config.toml
num_key_value_heads = 2
qk_norm = false
final_lr_fraction = 0.0
train_tokens = 444900000
dataset = "wikipedia_en"
Below are experts of layer 3 (counted from 0) of a mixture-of-experts language model. Rows are named router (the router's row for the expert), down (a neuron's output weights, with its number) and show model dimensions 0-63. Each number is 500 + 50 x the weight over its row's rms, rounded and kept within 0 to 999. Numbers have three digits each.
After each expert's rows: "comes before" lists some tokens at least twice as common just after its tokens as in all text. This comes from a sample of Wikipedia text that the model never trained on. Tokens count by the router's weight.

# expert 95
router:508529420475547563527433437534423507558416469549472436487529614445502465470557485448488501480494503467479568516459500463436443532478502545513463575444541477470496514401575502552487490590533449
down0:525496475497415410544533441555520505528588461555515543504519524488480565496407512461508519452507573421505513506464440543546445474516454519471594467454464522429550556441632365525497468532495519
down1:506558526561505547436538532557472519457489520555481500458498597549506582568538541510524565476523556486465480518485500537481491545455567559536421489486572568578530492586500432520536567564622528
down2:548509397473487538497436447565595400424512520522551594420612525469571538573482548483456407525510535520500520498444402614477410468459536509472484427402530428511531522549465559400558497501561484
down3:531545420507400527544467531489467546507478527449529495502538415463495525552538540522563535560497541481422537588527593443556450469507621544434580566617536470513486560526609536619460499592564535
down4:474635569480447460494543505463503459537544544440400416419591531519487499493543525482502583493555482552586574575492513508484566497540485536481477607564528495513511528413420476445452498498573385
down5:558496422530414441535567472522433470574441458510464538484483553532574598463458469492518457486420500549457471473501504472542530486517624384575530582431542515554539498390557509510451496402534461
down6:423527577536521477577547553540508539420400488578418518509499600443500632487555488541470426478527534441483521483536516523500517552547476522450499511451517461566464472532434454468484516539486478
down7:506492448422490470480464465458425439396481528520503581546432473467550444480490459512415556465446477398418496505544463477478468464414579526463522395494491479603529488605552499484555524417511511
down8:437564465524455512482504509584536505589472454461448408555480430418456488503453471555489588484456388542492553566563544412508527563527513515500512580447493516512510452470579428562427499528468467
down9:597572428478500477454580488443498525524453490500504544496539438432521540537481486483438488575591568420442399462554480497499479451485492450405436482445533597533600509539546399527556515435567593
down10:499506485484516477636483501557452547517540448599445572485511521510467472497578511520590571518480595557392484410466468460486442532435499563507572436548488528452452530498428417509470518489488516
down11:509503400533470529591458473528498549558421482445516467461500492446505471461500458489435468514407551541512449518541533531465591460512450392417520527522510457459654370437646454550486508582556561
down12:545425530590460507533461529578404555544440519486535514525479484528486495482391594543420494623459543549442436425465543483520522461401512521609529498392471479422513565432475533582474536528477441
down13:472446592450481506481454473456549549472382458463538453553496532440573565454532494478540424506490484501461467534419388453515478629525494473521525450493486564488533577460638474461439427446484489
down14:555429520425553546491502433517524448520502477585432545467559478506498516591546488603556557520451510464441609472531472565517504597481565560508496493494478479386519452606447412568445497591386433
comes before: " |", " 0", " 1", " 2", " 3", " 4"

# expert 18
router:456532413432435479510527500488475542395436459459504583528465490509415508565521508573604533518531544546509478531510461492418506479507424557493544427477464522503460414457461497478582500406522558
down0:529403558414453489555448500444503564527543434548536518587461516621516465527502491503459565456519493505370517525548399505502437558570542520589476429512455539522538469449542479438544516505517529
down1:580580529465536499553531524478518594513667499539518538586529527523511519481526452447515486547495510528455531580503474466591499406430516558452481525537482420571524511483483450479552607492491438
down2:518621521517520528508517498489605468607452555517540463510534364442515461487377433632523448545473542451493505454423422523532480460512475538401463484533471477539497518528474503571525393504521576
down3:456494459560505588530563505533475484492467516475561423400552461437532537553508507496460480477440536472554496463474542539584467486368534458474441470391442473543526515552454500568473503593488465
down4:505507459520467460628465550534584587457534519431548461517559473553487619559480557452506483636490511489492520450489452479501473423497423557542458489454489579492514567517603465554543477588435480
down5:544536477545498478486475462550471501428533530492495476477421450403529526494520451460513489461432582470511574558497559484442540574442415467474491534466520544606538537591444511482478501607497496
down6:504415492504574536520593436452515472439480436605553533444417414484548597561613496427529444573498513511521510483531527561449503547428456504457561534411482519518459458570457606459515502513528472
down7:573495476503549551469511438532447493462516477457501459573584418539455568462483456424486476466498570506553551437595566491482442544510443485498521507511425537543591451518499451527505546430475445
down8:487434492538464577418553621487454567493462557514504525476556500537436372540442497537542557481525545537449378476446450506575499414447562508494540498531458453471486556495547540483505459451535487
down9:521514467596567581416517530501480653434541523562505479514509457475447427471433513463485430459505559407566477569528489549475592439519600482554514489506447470596552458423512516482573512550559601
down10:457523443445398466418449521480521481466521471422555514566504429524536510495450510498507446456516545506497474525474540459512492487497463511536542460525447540580428473475490416523611460538476523
down11:477613556527449584556466470538580435464500491520449479516544467532585559504482420536509517605461497545426492533485488467553558500387408419517472565432521510494549374555518525539504438413487483
down12:499429467466579531535560456539507452416469483576460547550547495454513460504565515459486452460451530531527482481590493465440456499480503459474507479511522454510434365433537463465512504399534495
down13:468514625522341503526472561445589485546533555391552456515481554508530528487486443588490533474489538474439466539439536501507481489489508466507479549484529544551568486596498547538475490558504527
down14:569462553544566481463486465472573465560480526574569538573590537511401492557422490484567435485489383480535572519586494464422534518477521447545521483476487459427472459456510424509452530466471544
comes before: " the", " a", " his", " he", " an", " to"

# expert 83
router:543495431564497551447533569565544461477455507467482580578513530552553445544619487531570468541467532447557528487579538493386444492538521478491515506549526502453507487420464575399439495531449484
down0:527519516469550474495488464428553493426493492498459509515456407502504524416503615560558625501474492463607566475466516473461498442504524516467477426522509510465600516570500515517553485469529504
down1:504459556437534604480445536560487508487510567498523462448520530517436472454663542395448570404523501522530432496507479538456596530496487486433428516438475587470478492424481534537598553485556555
down2:460472473542435441466472460398583503483513423469543589523473537520504495464547565366512505428428533522446497460505471493510413520519546454458529409428463527538358473431610432543517503453448481
down3:583511500510553421503401459486519499455502561478497582496475565499553464438468462544375491506447381563441416475451423511476470426423597552490540501485449425542600518501557562510540433426427540
down4:545527440508543534467541554553500512490497473511521483530450450448434427569451461517495502508497568483436485553502514474444456510537663541506454560474472427508488507477478512558529504491481499
down5:451465489478432575458497487650468550499519416525476523544454481398490369511399527404496561411394477455503495545514546473429450478639496472446453527484544550529501463504578619515538527425474483
down6:615459553495524544512575456518565568576475477532515531491426510517433450592615472547379520521601556562518514572460507480444563508448463465530450549483483557533512414497503644503592479498481539
down7:542613598559460398478355467565484459531458509532498504481501557490439390428468439428489520465546481516503534572459463485561489497492560561486442483471560451382521460429507571577595556516483511
down8:566501491426511474458417542438450542508500463449582410453479516392502555446460521540550473559481392446469514524464572429447475440461539506566543466475541390436521464535493529549454522483465486
down9:555524577503470502494490511377562547464563434537480458471538539515614535499493570523509612538476505596486482515496455508504463418501524428509524457449423480469415555514524538545494482592544457
down10:454475582506441486493449524506554486433596468488442503403480548496449459529585481539457453497469513533399487522488561441424486469532432489541598483476451457539411527485482510452515475582497514
down11:632459392484516491528479510531615502459507531516502552587424466547437497483580546470559570547494442467438563502451599391432558474529538476497507432477481478424514492464518539445465576483491479
down12:504471429416499512517540582445446592456511464409443526527580555559544491436556542497511456452508494458497500410468487583550506453363468443406497556517500511645489554544480494494504507446511486
down13:497535463507494492479531462453497501531489450460475572569569478493486469489400507439515544430555464485502467553454419434549550443477557531420581493535429466553545439458447496458457449438519547
down14:489494411543475515494501508486459427429468525541482544592488462500549533502478498523504509543410553459479491428554555509488475586485389431457445408529527528484497499480452438500508487575493477
comes before: "|", "-", "\n", "The", "==", "="

# expert 91
router:398476421559531505444501473518542510556478574515470508516457546456488420452403516483447545564553542519478539518555491490464568485461584475438447487483583518483481535515528620503409558442532521
down0:534496493484514558476494502556557530479473560470342435510554546446535458566405550512434463544503501586410462548614427546337468564479505457549580478508506529484505570484484515461498527486461465
down1:426474491513590538525478548488469493451491464459530504395535605477434538562441523429529559476483477517518492616513427597558435556605532456527471523606541448557495493472505445480414522433448480
down2:434564503559470515562446479420491476490567490582514472554478473530483544527502458580502500471505437493541492553478537518467433495534434497399581451478513488505538588524549569493547513479485519
down3:512564535487555620468515490403472436552484523483585448506550424515529548555442484507500459370452517426524390538438486478486460512531540517471563537470504507598537527582520405495456451445492512
down4:523493554561457515481469538446439546534503478449382515461525539448561491477453548560567515441522536553477528453387498462488475539520463556386563568538527446536441487446387574525474526500491435
down5:483473514545498401420561418524510403490527574511510484496489506512397368438578491522588592484542484466542559472482511537432483454496412501479449460477453409555453517483518496468587540451523534
down6:360391531383523466483523426564455478523530494458502514527599450530573556481472541430481486460520518531624508480524543609553400504495593538543435507500548548570450530526557489576479517486413494
down7:560509529507543533545573577460496512421488434607390469468506508611556490505539447500551548477523429507383505449457500456455548480451490534502575482480471563465510514507462538431505464509568538
down8:442529490550604525507468582605562489481475514492505538551438473400478445490478543475506538586523562623435508516509511451483464506579579503430508557502544482370426411496473626537463455444551509
down9:533465552470532568556421527445514499429453433483451566476408521502534508442439560519438460483507562515556466474487535461498518539500442476548574489557512477520605459509539532465384572459533476
down10:515482566511494540496437481562515430439507477482387543480532550458529508509402513519529559445604545551524526465473514565458537547501454471442495471506601540582508502588521478506463487485550480
down11:547509564533402470524479484436490407564581578430514539418561486574554471503396473425560490488454478475481531485490552453589463489546526525523467551605507461597478500523604524476474581521509510
down12:488430554461531478424487553524525473495512471482411469437528602539409521525450490441455553654551600531462536540499430540406481432488506461458435581499499597502492516540466467540448489516516508
down13:508444470527486534541479470635467556459533521530576504482511462476550607489497491551434515512462471577420468534571477522507517566476452543466532513418500563510528423449496563437467515396531510
down14:554498536496500440521466542487456542360461468532462495427564451520508392583453556477450504505437515584516551523505565504520476501434508413437521435417511391433560421551547543436449482424466480
comes before: " in", " the", " to", " by", " a", " on"

# expert 110
router:520507444529480382435410550527509494524469480444470502476538468583395499443451576547542473565550480505504566433450473466551543525402470510461486551478515383444592561515495478536461503453502515
down0:549498489492476432539449516475438520550450417461481530528531434408504499504326523501445510533505496429594456452527500551486374458514576482435478483493479493518536459397588519479611546445480460
down1:431442561380580475435531585465543492477443539515549512508461523507484510441574457575446423525518467596486506595482587509403526567527492426510466476504486482499457532490492396551515623591509519
down2:446575523516427509462452481539588411574511575514572506519549417484477492413466521539564524438530436405546579460553497604502505512508525537444494458387534463464355551481490433538502512552599509
down3:556532464449570413417587511512522532539481530426499430558531515448580498476486491495583562590491528546443540574460473475568447446439537447425519481503558557402515517552538420457473562441473480
down4:490429505501519430497477565415550469497501493600573491577469436492624493467517450411443543435499400514475466465499540455527445554485500494503478524496383565449505469531451422428492606563554487
down5:537525437546594494439576501491473482563540504456439629494527496457488518518570499562513464485427441500512523498549525488554605572499495426499608546607501467595536448543507509497475541392483434
down6:521419497458538488532592438502482501533575479418454502493521504567557523518501575497465490546509438548540526425485463505487476597466457571540504445482507500436486581472505510498511521474478527
down7:508456537532562451439517501590512483575529521458597431427471443474523556525603474480504608443490384465483502447560455574494578386502524431466481506454521533451510479579588457520428461525440423
down8:512532532466392492546531489465524512555517464493506497538445535412459514618507533538427438588569411555526561432518360461388462467479473525528538510527507477482515459417498523396520491493527578
down9:500450510455614489455500545414444480563533489494572559529475544438504499449332469466465515507435516570468470477451443464506436513494574412588539599489514512493501477488448488447473488614495428
down10:455494502481553496501562587524546574462538544581555575505519476392479511546500496528486419474472514574503453578578571522517548466540425480537484548432528593533541508511463499462492452489561388
down11:369472453475517432444496503462420557510513468510591454578498546493446503468438523481491531478560575515484525564435537451422463542540584482559557505520487493443490568551404472521416413520536464
down12:507477394580453444544482512382526467494593508487573531511473512377559552540544473438558533434536524549507419554450511438501458419448514549547500466416498548460520495514563511455549558404495503
down13:578534407590384423532479480507453504466544490541400460517422428522570483515438558431581482469479431427574541461500481465584493558473515555440545481542517501557557443426496461402430502495477443
down14:486500495618462478461551518585517457424482536535453448503426507443521457480507509538483525490537488528580513487523465636512441523574517433565453494503498590516489481449591570489554481551565558
comes before: "\n", "|", "-", "The", "==", "In"

# expert 64
router:445525543454511517488418499487501450398466432520488542501430446540523496489460560514575579505498550556461407625397509564394508562490478549441460405457466576570536485532417478516595550491597531
down0:565503559503551434519493536563497447576533545484468415565566534509515467565484476529361483515480423521566556442484447535512455552506581503540516505519460642480476483551425555521413494552474469
down1:514382420510461516535439451448541551577544504429538488591451497474612530559494453511507545493419481561490465551519526407558481575529501456475468584589516548492587448526489455527510374546543445
down2:526405515560459621497495435550514390565551478526441506526524431491523528504483467446515509529447608465502432438547586431476423516438516512484465553485467501487418516548571441485503535480518535
down3:479518448487520464544566506499448512552473519473482479512477546473583454461552556581511463487498486499440443411471539487497554519503392516510555547429463650555523496592553565485434490529422521
down4:504519500465519484479517436544514338505488497419544557452529419485489599555532487459575432531560518527484484527502477493563524571475414511551509503517496520539605531509467419546408561455498507
down5:508592434572515500480475463533521508491476556492470524463512423558562509414486542477472491586475512471400467527506500587481577504482548549476572501461376524470514629619607496566551511566527458
down6:539451489574422531539591491455519531547586557516508605510504413503460504431504485544480460479509476422560542468522511506510601440495421503495559544460495448480580535536432480510457503443500528
down7:484467505429544516526421450511494553472341454545487437488487554478612463585486383497496595549555375524404509560464472463477564526514474440568473477534575443563502483509506525526512498465466501
down8:482438421478496569448555510452453544439602477454532479496527455508496472540574446514472529480481462537505472501451587525441497584509428524547524514489478504517467563431474455478502427566523519
down9:525440480520547475458489522480575502525575604471424465537535541414486509502486543593524471411418455481491551463545551551443530508578541520507564488549574476562485425567484519502552410581467464
down10:477458487370527577530453540421476442537474496469495459484497492403550481518609528554459570538414448562366519492453456491524568507441499519492558500486529540577505535513496537525501412532508419
down11:600460510467559433532541399433481484538521468458535594535532545412493440531542479482545526532551500559486534473443516398510394531466524543580510494462495555464422508489501533386433531613580487
down12:454513407556446448426460508483470487565453547447578503512530607551500434505444494538552471419569495427401507508445518564428453517528536505424468440475469473532474517520387425607598489520452529
down13:427452530501479509559516441535529524450410533532540537445434496559487595520492416447447527523502478427471470543408558547497487518431492531521505445474452434435540542542462439555509553465488509
down14:444532555494485513450500474509427616461509497513550500475398546539515433504456441472476469485505492574495493470505507528525516499531562506504495503562514535593511487499513474541488371640544536
comes before: " the", " a", " his", " be", " an", " their"

# expert 76
router:467457468458482446498467454503486468397469504415527511530503516504428545454452587457558427554492462493508441526530505496459541563488401507539506473551552545594490561572530528563519528512444576
down0:494448533550471569549551490540471538478490587539463460425513548526549446518545417551488520527446518475504537503570521513463399554559526495493468489511467430479472528551453519457388346558559483
down1:459558589492475502476463510544525581550526440485469521528450498567612488541540571517501487460564569545504536500541408523519464496448404582491493514548557476524459440502375442515520545578467519
down2:475587514549494494495538532448514495566473494494512460404521498488515528391455524489486644480540415590414459507587557478515463559431536516481476477471352572441498455526461539476439430477446508
down3:489529509488502506503461555458405469424535450506464567509505526477499550505457456471494468535567464572504425444506452578561495589511528420491352505516496625554398568543476529512496490596564501
down4:539517467545453492634546501454505531468511417479462563597503530526502449524510476566519509535493520502548495447591530453565537538519487536486524560470479590500522521479535466531543504541555570
down5:502522487508487502470401505474474434452427365429482537484459517372422478537420467423532466488421498514472512527477536531554529486519537458478444430551408514487489432443430570558506556447411427
down6:490535488453427441387501484525476476433503476481553529423419436436536443551437396527552383441506579392559488571509526469534457379454475410490526507416454482513383499409539446560507590527522566
down7:447502580456475509571476456432507455452481529521518484438559503507535511503539446632614465491475436496570551517497541497507504489486550517508486517497469519453553482491549605559487510477504479
down8:568415550525512480486560495510513584484532537518378477568491559636551455449481401592514593516404527507511484486609529524502459513451513481411544462536525466461474483613524430497478508477499471
down9:533430565402555569507457503445535510499459483523486515450451610431534477567497477488511583560547447474540444467430502489448435514596497615500568497463456498479391556525425500518531447475458517
down10:461489397463569478512513431589514520398496546485444483480474485509381576467575513466536434568472548511521471578443583460519507530451540543505534468417480534557500543551488478597491462434532533
down11:432526414457459522497534506484449479430550439465573475497492529435555565476453440464475478461479433530483519506477522395551377547569492445497508398530627538610491472450573524527466519494431545
down12:445583451514503526549481391521535556594480625568505484455499540516491485525538443496525493408498533448527444607445461524481449479513533511424506463431420446601439494486492578564442509509525482
down13:513459475550456526458555519514540518496478521600449443562523582488486497595517429547463483565410517383508576482497453534475434442497476471458555495466370568454545500527531510486530544423594564
down14:439552586583514514422511478514469435461571413488589590432540498562419542479503499507489362483467491439519456524476398493444510460510464491526512485508481616507480470476504540544446521576544554
comes before: " the", " a", " an", " his", " been", " by"

# expert 80
router:483508433543477525526479593479490441514536372524560557511491560527419481421463572426569487527521420427499469444440447475520481634561531568534535517418583487502525426504518599500554456487500562
down0:522533505579431473575484499542504496480533458479484493566521557423526539503454561447498483448522542431575547501597519516416460616556521496510503522508485579595442552555554520489535528494497554
down1:463422471564464526414535527545524428415596509599454525527465410476486543546521519465476587471529485500500507494413463480538541462602475473581487516535436547427560481459546506502552528524534443
down2:529483499622518438488550491400455593404454460515546526539451507418554495565465454461469493503536449517464498605514499445455488439527566518521549503520505492477530513475536563649530488590541455
down3:519586485492595544490531445480485450504395473461521470512412537511632473529472545491455474493591505451512443531457456483541548465463569474378480422492433420510513527467457491459488575423450497
down4:546495590465506482527430460578576491448537480612520554545521531520531455545609469606586481488569484489555497511439557479342398558642535459546500554564449547513485490469519469475534528591523405
down5:531471501485528447359561507539480561547610616476484448478440398506498432568641492507417411542518488590450459536487468556499494481519551513540540482525511532522502411466404569519542492453475460
down6:511504540470446447557514440490486442425586497506503540579533499514520420531535501383489523513517410423606491509430506497432493515510512612513494460570513513503470524513539505568539494386501529
down7:515455485559542413511466572455473512433438509506465473485418616491546481523417512428533560492531463573477476453496578501547532396372538463488498499494451440544536471498518511511429499446600641
down8:545495478558509428445492480550389529486508488448457562490474421551556562449541432387492486563450485502439486508514565481548509461517446492589491424490446471473500503496530395570485590472549592
down9:467536445463542485448548464552641412509481470459502536453612464556493576556566465541413447460538486523413492470526403445584528509438602497497539429429485481485517553532412545607548546532524561
down10:504490492486517515443545539484484419537512547530528559498582487515471510499442573502469585490375505416484492474509536524563498497533628465513436413612518508543554386492478514439451489519501501
down11:512515457465475498559504561561492490541446486577537384490430558548573537573363522506465491438433513497517525418506527492575539486432527462509471491599414484514420626542444398471413524468441411
down12:534548505410498489555474527574443428559584514462575478493475466513483477542504469469476481493593509498541511457515565561494602537478544489457378524548517501437412491499422484450386516471468531
down13:487493627551542507446518455537502530449414501468571542518569568503555540603509533468519526499538495547468440502474433482531467408447471519539571514452574452492590454526484455461511453459558441
down14:486497495465508426490652457402587487451472465432601532542562425539489535502467579426506614617373549549448392555588527519518490474514426507525584449493473522479535518520560487591495486478551524
comes before: "|", " |", "-", "The", "In", "=="

# expert 126
router:510430374487536458471573610498449544548418496531590544545501504444491529553549444527403494562499547486562413435479498511564464513532470455424551465456425433519478493498502484444419472539517578
down0:468478430564450536485421462521528417520573409494443525472564495520444511418524518435437508388553622570514464560527542510443494563554444569358519522458495603564541451500468515458581457496519498
down1:495470389521526582520513428526549515448603483513430560445515598381456453393489558469486521523461549509593502521488500554513456516483504529451416533425552526586431556547517405486620629467513579
down2:531414566448455511525592484450569572521505471517461473527455438536453513532534426525494582510461469474503534500497596470462400490590478489485551477483519459528508601484456510522429399437485489
down3:486426430381569555454471387475421480417526527443550486565505509560473484511427580490619488501447505461561496521502516514533463578551421425552562488554503478428463484504483517512537503438443459
down4:463594645467471527577570512520599403533539543525405529509507535531582481474555549489501526491527570516490584563522497505595459439524553535586524439487577527542468562583497486491534504531471519
down5:580504487498541427521461523513462528505491513591601520443470499433502502451497449434421571541553468478525522417492364533556563452490515527488481380562472467482588603533474559468542514464408445
down6:486510471477447557422523515404469542515491516522501363555539379560530519476527484593441520532488538528525518466519459490510510497463547525433565508391501490367447538576503515469416470536513508
down7:583519427581545475505488514601512467543590513490513569511607528472445514470505568484521502594475518511433486542514473504540540471445553602384481476509539411483573483531456539487487426490571430
down8:512559525509525482503544466586577461463597440482488517480468518484458541531442466494528557584546456477542539464486526401455443513472538493572469473559483581470468557571433436556497539479511483
down9:444412462503498440448524419451533470479601560574525480401464479466507561509539546560522532581465451562541531536521519458470435497444513420510455446517490608465371530528449459539459611589450449
down10:431481565382466525474493522555457482507507510487531473413522503484495463536408529526515433519509510539536478398461519456563463341542550419560446524468491570444566558564476458429563562578483430
down11:514505425537537522429466611529485577412433549545485509564393464572568539506544510505523462524522534443524551496579466537470535532563485472594649519496468536497522515431511449518551477540407503
down12:564521507578476417526515510481565428450517493511425558440454475537530543510612388533516551530492557473491567422538523470350524484476469475477391547498504425524593572527589501484388592511497509
down13:530497411550466533522410464493462509513511492487515512484538565577502529539507542476512446445394599434540507486527454528601453424452472522457443479528425516568557503497545481533489612486452449
down14:486483512486508474387455484448460530496531589619438445486476561431467459501546459488437501460486482346411456558560506444441559470494483502522544429517532376500504565463456428477506462561476474
comes before: " of", " and", " in", " to", " for", " that"

# expert 89
router:555533542502483556492430465494427453574463419522533571428505515576457532501498450432484546525423472474545452521419517480415553561515511443463550552466575569598582435554502564479493526550526525
down0:512433567484499551469501552499504444502461554493597520437526482514432375438449521510561548526426468474555525504479514464550478530543541488479563575524548496486503392432561590504500475417466593
down1:532539492547490468490497524539614473457466560487522563495488532473546441576315427517498376486466518468379549453498468545525487455565542473479546553457465501630456496479402590540541482465470528
down2:531496473430481559477449436411438449457546504544492501535485557462462534556463538536478493478462513386485433493412411507485460565492631515460498521502496520565532424544506488521522533495492443
down3:487528476478533500523437387458530614458510505468550552599554448546423431489480443567632555474462568412551433571495519550379499416576455468447528518479498468466537486482546418441548502481514551
down4:391467463528501599530484507500545517562495491476437477411512508368546473471525489558581517509505486481521517563508547518438439471451568517414544473587558565527435472581400574500407439569557569
down5:488460654512520545552460446504416551484512488544539439506541514538460511452430453505555408487502575564418612508486479487429513538490516454540437511628548546546490483474592449598534549515548496
down6:482474504525522411493615463451469477545497407492482493509497534516500662577544508506553544452501471630513493486491462572563488453489470557461505460477520610549549506442490424462520541525448449
down7:538473467476520529624537415484540594499446499548465467482432491424618578498576493471543518492528536472507486493484492458423463593447536454491574532493528577462475477559475493524459449588472486
down8:525420613473502558598532517552514414495520445532510564437510577622453445521466429567472542448555486519506552386448462472505474545566535521484562532565472512537544435434476480491484437512518484
down9:556521536444506394506448520572435475496525468475446591525522455459436460481542512499398436530478499470542529539497510499482512598531568502476542384476522495483598521511451635537550596536508476
down10:549500610467529567569508489493594413494595540501387528511518484509513421527526473504382467498494473518576467498525495504489542508489502452578500539498414493470512508503404562446492416538531506
down11:523509428600485516502477498454415503516513537526550493533465432568449512404535461417516457493569441440441556560513581465410486462532477498440506541501469596559480552483506507541512574494501492
down12:510472517449481567485398553479487565459494515445499507434442433498590456437551424489555470466528516500547460576474562525390563550499462492513496528461532463448452554540487532508517458532435495
down13:482513573496490537416415461526469465481482491512420535553531494521469491559446505521478422548573398541518448565558509538471543565507527530381444447505557565611489588484423475552593517469543539
down14:532503502396444475540505499567513560506562487462483572587491463589539460506390384510438421451463529533490506492594501510529507563468543568529506415555487395474475589489580553580504486457533481
comes before: "-", "|", "\n", "The", "In", "=="

# expert 32
router:495439473539460543455499554591433461544442446508503447489473550493500467460439593435511491446391549567517522571445423532529520557526607559466471565521551442490454473489497555503502568489509497
down0:474517500496460543446485392576481541522545489538422443571455488643528568462479567515545541503509583477573536479515511396608538554543495472419539494570462432407521506460525460442368550404432519
down1:441542492471501543603541537517498478514548646492407347473434520546435436537478502484493448441534447504420583468624484483508555496560466483468561472505549456565471576576399516542520458562449528
down2:555556497454471571595546508448594478496527506505514422516503480376547560509576514563570471593403440479463535502417492400541479533467598523461559555500588539559433418474492433489536547430526582
down3:514428462543480476460492539550553426592494446575497585460472495508545555526443436487388457499424563511411462525521572560541508529416440465574417478405480535668593499498554405522530491583566452
down4:430574394556462536462438521488514499489434511538534539519555476546491487486394560521494592490458480517561532497435491500528491570581463513531460496527492505569445463413596510569346556491530489
down5:471431419427472433521551462540473528515440408507428507473477490485490566615501505431443537454540538441506477414456621547492495553408527382579534512477532538542558501648465498489464528551551451
down6:497517565376516441442539438444450435477485508501480578510540576576494477560567463435507511408493481459505558448467507501486538500476488509536468435567581531547458501451527538561507466556582464
down7:483588558520531561511530512502495476603548575501503406457536578537514589580442491501482465447462499540474369565509486484499542487458462473558460506542518471515452513519438539518590416530437431
down8:507526569500526487471438422556410549481499588537536485467588528493498467550515491500451465529426382519542520552536474635393497438405541588548451432554581453462547542442546544531372544525465392
down9:466558521571480406534550485550491435611578538468450460489481548501426552473460623462489418514530461502515456451575426448517450414528437493535518480444408482570492450426456514510504543548554533
down10:526491515557509535516443386448457482510508590423464555495561521511467451479484513490485480494524609452508430512478459491528487486496512536500420636430415488478387655469523616481524404526540556
down11:409425568495481521497510516480418536528500594607508535505539474546400408452470489411478529517522437371533483481490454546539432529529516412552537407569534456503525485511480490428477410489482530
down12:477540531496521477477515561574536439513528525415431488507582545570488455592410484510518494390416433441534543464590563504471555488545436517511524490512552453512562535532474593578537543492470386
down13:478507457442471526565532513460414495533561564450520443429520419435487523480487549527426476509521508509447521531475497529543446459576508423400452472532460487505461527499456445566481518511541460
down14:551430577482530597537483535491493518445536512543506480457517469412553523489572500515543467508538589464508515538483384440534551462559486515492455563502508456496394500480393567545432497437528360
comes before: "|", "-", "\n", "′", "The", "In"

# expert 53
router:518428488529403440411485533546485536593422510504529499483488445580494614454546505457460484555518517565514387490469524522493541452528563536436429520515589448491573527528513523516475505494496524
down0:521433540448485462482480487470522517465477522540526448490533566526569566530578479543422452484527416497511420619446502505484481457588571465514467480528414459483514563628506507545383490487519472
down1:555608499501470510458449461468521485494554504483487490517501554442564502554435535517483403469573439458507508592560506542518497561490503437514588429500543533529435543583524536473540588479436570
down2:530506606441454588398536488512516483487505538597510452391456487476547469566505457497512504452524466512515583514445489399490479536548459581584463502527547566559471478469468419460497492510564427
down3:473480515525484502430516419472624614414494539400545402536484540464542540510472387393468562401517437530460595500557604507432473557439445424538412520470486580486465601537554434520404521492486473
down4:535447567463572478573504491519526506425427432532431487509531540547550517541605469517474475502438468472423450538611514451456529592533552521483497526433512447533548520487491427497420403502438470
down5:632529528443602528556554411515452522460491530434483532444486414531500560514540521478541489534413548480617532504512492463539450498517496454500451471530478384519505548521556487547560441440479438
down6:535536454490466472512595468480482549539516567471497510534501402493440502446451522532635589507424494557546465515513484436509470553506488438547487510496496470414518416475499438420438498454455467
down7:582541483619547411486528532517491575483519500538467503493453442450531493533547454515468410555504553452490475509489496522459551501486520603441620569432514409514488435476521569498404450440417463
down8:572487538474611494436440450553484530471527550539504513480553522488567427523529523525468545590436400523459535509554526521490515407520404370575376506492550485435490495564478483601489489445515459
down9:450544561520533493478476523509460435479433460541559491482553532570496428408510451477454538468519479449361487502525502424548550457499474493333456531483526518525491508505473548533509462423558445
down10:510502501501434506526581394471519489600496502485481539487464604541489387573466488513498436540498478465559517631455508558540423482449548431488541590424455475401499470499430466455557474485572631
down11:475443416522558558464472576478540508519523573535536498436528479529509532468425613400558455502422589427559443491484513506504564530472556533478497568521518442512542575403513486550594469511506470
down12:461384464504476532487492458458568517534505596465436537476529514489423511445456455509539670413502428539501563495403477533489497477477385505581506480459453548446478496535481403468557540507535477
down13:500524505532506529431547498522553495540469561481433551582484416555517555470493453457549581547426480463492599511445486484602513477515518473517520497397516508478486419516540546491580505440414490
down14:544461413528444459496539472561540495478570508549526542467498507478522551467571578546603656508435443477559453512414483543488454532485518426478519458464528479481463489475556491504592544450604557
comes before: " and", " of", " in", ".", " to", ","